config.toml
num_hidden_layers = 11
hidden_size = 384
n_experts = 48
experts_per_token = 3
d_expert = 96
d_shared_expert = 256
hidden_act = "relu"
moe_layers = [0, 1, 2, 3, 4, 5, 6, 7, 8, 9, 10]
router_score = "sigmoid"
normalize_top_k = true
routed_scale = 1.0
balance_loss = 0.000581
balance_bias = true
shared_expert_gate = true
init_std_router = 0.0359
lr_router = 0.000671
num_attention_heads = 4
num_key_value_heads = 1
head_dim = 96
vocab_size = 20728
norm = "rmsnorm"
norm_place = "pre"
norm_eps = 1e-05
positions = "rope"
rope_theta = 68100.0
rope_fraction = 0.75
qk_norm = true
attn_scale = 0.102
tie_word_embeddings = false
parallel_block = false
init = "uniform"
init_std_qkv = 0.0307
init_std_o = 0.0
init_std_up = 0.0307
init_std_down = 0.0
optimizer = "muon_variant"
learning_rate = 0.0146
lr_mult_o = 0.951
beta1 = 0.95
lr_head = 0.0039
warmup_steps = 50
schedule = "wsd"
decay_fraction = 0.75
decay_shape = "sqrt"
final_lr_fraction = 0.0
batch_tokens = [65536, 131072, 196608]
max_seq_len = 1024
doc_mask = false
z_loss = 0.0001
train_tokens = 1172000000
max_steps = 9369
dataset = "wikipedia_en"
Below are experts of layer 6 (counted from 0) of a mixture-of-experts language model. Rows are named router (the router's row for the expert), up (a neuron's input weights, with its number) and show model dimensions 288-383. Each number is 50 + 12 x the weight over its row's rms, rounded and kept within 0 to 99.
After each expert's rows: a language model's description of what the expert responds to. This comes from a sample of Wikipedia text that the model never trained on.

# expert 1
router:41 58 66 42 47 51 33 44 81 41 63 60 60 54 75 56 42 49 59 51 51 57 58 46 28 67 50 38 36 51 57 59 56 39 64 43 62 78 71 49 72 39 53 48 42 61 70 51 61 52 69 41 54 50 60 18 56 39 56 50 51 35 63 38 55 35 72 41 66 64 47 50 50 49 52 45 49 54 47 46 70 37 30 36 56 48 36 46 55 34 28 68 38 48 53 59
up0:41 45 46 26 34 60 36 31 41 58 35 52 47 41 49 58 44 58 61 45 67 43 60 43 41 46 50 56 34 55 45 64 65 66 45 30 67 57 46 58 73 61 47 54 37 63 48 48 57 59 54 37 44 51 47 40 61 27 47 72 51 27 54 57 47 71 45 39 41 51 74 54 44 38 55 66 56 34 41 39 51 58 50 53 28 59 38 65 38 41 24 34 33 19 45 43
Middle and end pieces of common nouns split into parts, often after a single letter, such as f-rog, cortis-ol, un-us-ual, ponyt-ail.

# expert 25
router:16 43 51 30 61 69 37 39 59 48 47 54 54 48 49 53 46 43 47 63 44 51 57 43 50 66 60 24 30 83 53 26 33 39 55 37 58 66 52 55 67 65 60 71 44 62 54 53 57 21 69 56 51 48 56 48 46 53 44 48 54 44 48 58 44 46 56 49 41 61 57 57 43 60 59 29 47 39 58 03 43 43 51 33 29 48 43 32 61 39 37 69 40 65 63 47
up0:33 34 42 27 47 58 60 58 57 50 45 66 57 36 35 46 69 42 64 48 45 51 68 26 39 43 34 33 52 57 43 41 35 51 55 51 34 53 53 58 42 57 52 52 40 41 45 61 53 46 43 62 41 45 39 31 61 49 54 54 51 50 43 44 41 64 64 19 57 52 51 84 54 58 55 27 50 55 36 51 59 56 51 53 54 48 36 45 57 60 53 48 67 37 56 32
Modifiers and nouns in technical or descriptive prose, such as main, long, head, air, water, steel, design, often before a compound noun.

# expert 16
router:62 55 57 65 32 37 53 34 58 50 44 56 80 38 51 70 44 51 68 68 41 50 42 48 36 48 35 53 47 51 42 38 67 56 48 40 72 46 39 70 53 55 60 44 67 41 47 69 59 59 69 59 35 59 51 55 61 37 52 42 68 62 83 57 65 55 54 32 50 36 47 54 59 59 39 63 56 18 37 31 82 31 44 53 34 53 41 51 40 65 52 57 40 70 64 70
up0:60 50 41 44 42 28 48 37 68 33 37 55 65 46 60 41 44 67 52 66 71 63 55 58 42 60 34 58 56 46 46 54 47 22 53 48 48 52 41 51 40 41 55 61 54 53 62 75 57 42 48 52 45 57 58 32 57 54 41 71 68 41 65 48 47 51 38 31 44 46 55 53 51 50 19 37 47 57 45 57 37 58 64 52 59 32 29 69 77 50 41 53 58 41 55 52
Word-internal syllables and accented letters in Spanish, Portuguese, French or Central European names and places, such as Tijuana, Ribeiro, Bucharest, plus de or von.

# expert 15
router:43 58 52 24 24 44 64 50 70 59 34 67 61 70 37 45 63 13 71 68 44 46 66 58 54 53 32 27 53 41 61 20 39 40 80 51 47 59 62 54 52 46 43 57 48 50 53 71 57 58 38 43 56 56 48 28 57 34 36 41 34 47 59 49 60 61 67 37 47 47 48 51 48 49 61 42 35 35 47 35 40 71 47 37 59 57 43 40 65 44 65 51 26 31 53 63
up0:53 42 63 42 44 52 54 44 64 55 66 44 43 50 60 65 54 34 50 57 43 53 57 65 47 58 17 51 56 51 55 37 52 56 52 50 57 50 68 50 48 66 39 79 25 62 49 53 51 53 34 46 47 54 33 62 44 38 48 60 28 50 76 17 31 27 45 45 27 61 66 73 26 43 41 48 63 51 49 40 66 57 49 54 75 38 47 57 52 71 42 50 36 76 63 55
Verb suffixes and past-tense verbs in narrative, such as -ing, -ated, began, died, received; also on, with, and signed goal differences in sports tables.

# expert 29
router:55 50 57 47 50 38 36 52 57 47 42 63 46 44 21 43 46 49 68 47 55 48 58 72 52 48 26 60 55 62 45 26 58 62 66 63 60 75 61 70 39 81 50 53 40 68 68 58 63 32 51 59 56 40 53 32 51 43 39 42 33 62 48 61 54 53 54 63 51 43 48 35 68 58 29 49 56 48 72 40 57 43 45 52 52 51 47 29 57 41 52 71 39 55 52 60
up0:60 46 28 63 69 51 70 30 41 67 63 50 69 47 41 34 32 61 78 47 55 64 41 67 59 54 42 65 51 50 53 49 56 54 54 43 72 48 62 63 44 56 52 36 51 60 74 50 62 33 55 42 48 52 63 45 47 56 29 34 42 34 39 43 34 44 54 46 39 56 45 56 54 40 46 24 59 28 58 53 33 47 31 58 42 23 43 32 64 58 50 50 51 56 59 50
Articles and possessives such as a, the, his, its, 's, plus the -able ending in review phrases like favorable and remarkable.

# expert 19
router:66 46 40 46 30 65 60 55 65 43 33 44 56 58 59 45 54 38 38 45 78 57 50 54 62 63 31 53 55 65 54 65 46 43 58 61 48 49 56 61 66 74 27 77 29 67 47 64 65 55 69 57 51 55 72 76 31 47 66 28 48 43 52 57 57 63 62 51 53 25 38 32 44 55 43 67 54 41 70 53 57 55 56 35 46 46 54 55 44 55 61 38 39 49 47 61
up0:59 34 55 49 48 52 54 40 47 51 47 45 46 57 61 49 60 58 53 51 51 44 43 46 36 60 68 57 74 40 53 54 56 58 31 78 55 32 56 55 39 46 65 39 60 37 63 41 52 52 61 54 42 50 46 65 62 45 60 34 60 53 51 65 61 22 26 44 62 52 58 66 31 50 54 45 32 28 45 52 61 31 55 77 35 59 50 60 51 56 23 56 46 49 37 56
Forms of be and became after subjects, such as was, is, to be, being, plus nearby adverbs and objects like probably, finally, him, as.

# expert 46
router:53 35 39 32 41 62 63 60 39 55 32 43 61 62 49 37 38 41 49 66 75 48 49 47 47 71 53 41 50 61 43 66 45 50 70 52 62 62 72 66 26 50 41 49 35 64 50 69 53 54 68 23 47 52 50 46 41 62 38 63 44 59 66 68 22 58 64 47 42 38 37 40 38 34 35 43 57 37 76 53 58 74 48 30 39 35 53 36 71 33 58 33 43 46 37 53
up0:52 53 54 43 35 67 57 64 62 41 63 58 45 46 54 68 66 30 42 41 55 29 51 64 61 32 44 44 54 46 47 53 39 53 50 46 65 37 46 47 58 48 74 68 41 47 61 42 61 54 52 40 53 46 28 44 54 52 63 52 58 36 33 33 59 38 42 20 53 30 67 52 26 42 62 52 40 77 53 57 34 46 33 25 66 63 58 45 61 55 44 45 59 50 52 54
Conjunctions and adverbs linking clauses in narrative prose, such as and, which, but, also, later, then, more, and -ally endings.

# expert 45
router:57 49 25 63 67 82 39 41 46 51 56 71 51 70 72 55 58 24 63 50 71 56 47 54 25 65 54 63 49 71 55 39 34 21 56 35 66 57 75 54 44 54 54 54 57 56 50 68 76 25 65 36 45 42 56 18 52 67 36 59 59 51 63 52 43 52 67 36 56 39 46 55 48 47 56 33 52 48 64 41 66 66 48 33 41 52 27 43 54 62 35 44 52 40 48 40
up0:57 37 34 63 60 53 44 63 54 60 52 74 69 61 57 38 35 49 63 86 54 40 28 41 62 60 67 38 66 44 39 30 19 58 64 66 74 50 43 33 61 51 41 27 45 47 45 58 55 46 60 22 47 52 64 54 64 58 47 63 45 53 55 57 46 57 72 71 48 36 35 26 32 56 63 44 42 51 73 32 52 75 45 50 50 45 56 45 66 45 54 43 71 78 42 41
Plural and abstract noun endings like -ities, -ations, -ers, and general nouns such as work, series, behalf, frequency, after the or a possessive.

# expert 10
router:51 50 44 48 42 58 42 56 56 45 49 40 64 40 41 35 40 59 34 49 52 54 43 76 64 53 52 61 48 56 56 39 38 70 64 48 61 52 68 62 46 81 29 62 36 54 39 54 53 60 44 53 32 50 57 37 67 59 29 55 37 62 68 77 48 43 75 63 57 32 45 42 72 45 35 40 27 53 71 49 44 36 56 61 55 53 47 43 57 50 42 76 30 47 43 51
up0:32 36 66 61 39 64 51 63 43 25 67 42 50 54 53 49 49 47 57 46 78 45 51 50 34 46 55 56 53 51 46 60 57 39 47 17 47 58 74 42 57 66 49 47 62 16 49 54 31 37 43 51 59 43 29 39 51 42 50 44 57 30 53 30 48 44 59 56 48 46 53 34 53 43 61 56 42 35 30 52 37 56 45 37 38 68 55 43 57 38 58 54 67 49 42 67
The word the and fused preposition-plus-the tokens like of the, in the, to the, and sentence-initial The.

# expert 24
router:47 57 37 62 67 58 53 61 65 46 29 63 54 63 51 56 46 50 49 78 71 38 48 56 48 47 46 39 48 61 59 55 40 40 71 46 45 57 48 56 58 64 39 48 39 64 66 45 36 40 60 43 27 42 84 50 59 35 35 71 44 51 45 72 61 57 71 50 67 57 57 50 61 40 28 32 44 38 53 66 46 35 50 38 47 43 36 49 63 48 51 46 42 35 40 61
up0:51 31 66 58 43 71 55 31 59 60 36 35 36 62 54 67 52 55 39 32 66 59 57 63 27 59 64 53 36 41 40 52 41 48 44 42 67 45 64 57 48 49 43 42 59 38 40 53 37 52 47 47 37 53 48 32 74 37 47 78 20 45 46 53 57 66 62 73 53 47 46 53 53 49 50 47 49 63 52 39 47 56 54 41 60 55 42 54 68 47 54 48 44 58 26 15
Single capital letters or short openers beginning a proper name, often after a line break, pipe or comma, such as P, Sh(inde), K(ulkarni).

# expert 28
router:44 41 20 57 53 42 36 37 53 48 53 55 50 54 67 57 71 59 49 49 39 44 47 51 48 56 26 47 25 67 59 40 63 59 58 58 63 59 52 48 83 49 56 41 36 45 56 67 33 38 61 52 41 48 44 43 64 60 49 49 17 44 50 50 46 76 59 56 57 57 54 40 45 75 28 34 31 60 55 51 25 36 45 47 61 52 39 32 37 55 21 53 64 58 56 55
up0:60 50 35 47 52 66 62 41 46 41 61 76 59 63 55 45 62 46 55 55 62 30 38 60 46 22 51 66 43 38 78 52 66 35 45 61 47 55 66 55 26 45 60 50 48 44 33 51 37 51 52 52 25 48 53 47 38 21 68 80 39 40 49 40 48 38 47 50 51 67 54 46 54 45 53 78 72 39 62 67 36 33 58 61 70 57 55 72 31 44 58 46 61 74 52 49
Adjectives like national, present, international, official, final, plus year endings after "2" in career lists, such as 2012–2013.

# expert 40
router:52 55 33 33 69 49 44 82 54 29 57 53 53 57 33 47 44 39 56 60 46 86 50 58 13 74 38 80 66 81 53 25 53 61 60 36 55 59 49 62 47 51 51 47 51 58 63 68 62 52 61 41 32 27 63 53 68 64 51 46 52 48 71 53 71 62 73 50 56 38 59 54 44 56 50 43 44 37 66 48 43 37 54 60 55 54 36 52 37 53 19 49 50 59 53 60
up0:65 48 54 54 42 49 38 46 36 39 63 65 68 65 48 55 52 69 52 50 66 25 60 71 41 65 56 51 48 54 41 42 40 51 39 51 51 47 77 43 47 72 65 31 54 58 41 34 58 33 65 44 41 69 52 56 57 59 44 46 49 51 58 37 46 54 39 51 60 48 62 39 70 18 30 51 53 52 55 59 46 46 49 67 55 47 53 61 35 64 45 42 48 63 47 14
Last three digits of years after 1 or 2, such as 2012 or 1982, and country or state names ending a phrase, such as Belgium, Michigan.

# expert 18
router:58 47 67 51 36 60 56 47 70 52 30 52 39 76 48 62 50 54 52 58 37 49 43 36 46 53 52 40 41 36 67 57 44 51 64 43 77 43 60 41 50 51 41 54 50 58 63 58 33 47 51 61 41 47 68 65 48 35 21 58 30 45 63 46 59 43 59 58 36 30 52 70 49 56 30 51 22 38 66 49 56 33 46 37 66 51 49 47 61 46 62 49 33 45 74 62
up0:55 59 58 41 45 44 45 53 39 49 33 49 52 32 52 61 84 40 60 50 61 39 37 56 32 57 60 54 59 43 62 55 45 50 54 39 72 63 52 48 45 39 40 64 42 75 53 48 64 62 55 41 45 66 42 48 54 55 50 39 46 54 49 54 66 47 59 51 58 50 51 53 64 39 44 49 39 50 57 45 46 50 51 55 56 88 52 44 43 55 75 31 50 63 73 54
Word pieces inside Slavic, Turkish and other non-English names, including Cyrillic letters and diacritics such as š, ł, č, Kh.

# expert 27
router:52 67 47 46 47 47 61 53 62 48 27 61 60 69 41 54 62 44 81 66 36 42 38 42 54 68 41 57 45 47 54 57 33 47 62 53 79 44 58 52 55 48 52 67 45 55 60 51 51 48 62 63 38 40 49 37 35 24 47 59 35 54 44 59 55 34 66 29 40 53 48 62 65 60 63 60 31 52 38 62 54 43 48 38 56 37 44 27 69 38 45 49 43 28 34 56
up0:52 41 56 41 60 41 59 52 52 58 54 63 55 52 47 46 59 52 28 44 61 65 42 41 30 61 65 76 57 49 33 54 37 35 55 52 30 51 61 33 58 58 54 66 57 60 47 36 56 68 44 44 35 60 57 40 48 70 92 61 38 26 54 40 79 42 54 45 75 63 55 52 45 45 46 65 29 41 68 46 72 51 64 59 68 19 33 55 45 71 42 52 63 59 57 57
Romanized and native-script syllables of Chinese, Japanese and Korean names and titles, such as ao, iang, macron vowels ā and ō, and CJK characters.

# expert 8
router:55 48 55 61 51 43 48 42 62 47 48 50 45 44 30 55 27 36 38 59 72 67 56 53 56 45 43 54 55 70 43 55 56 71 53 39 60 54 41 55 44 52 36 60 56 63 62 50 49 47 44 37 44 44 54 47 38 39 52 41 62 65 61 58 38 59 52 61 59 50 66 39 66 42 25 58 34 27 59 57 52 56 60 62 53 78 52 45 51 58 46 57 59 44 57 53
up0:51 51 37 40 44 49 44 38 54 51 38 62 55 40 48 44 55 43 19 36 44 35 28 48 46 51 53 56 44 52 69 50 56 70 35 44 76 57 45 47 63 57 47 59 46 47 64 64 40 70 53 41 70 53 51 51 37 47 51 39 58 59 46 39 46 67 56 54 40 32 44 45 54 66 13 54 73 42 39 38 49 45 62 51 40 63 39 48 31 64 61 45 46 57 53 64
Line-start dashes, pipes and coordinate symbols in infoboxes, election tables and census data, such as °, ″N, "St.", "| Party".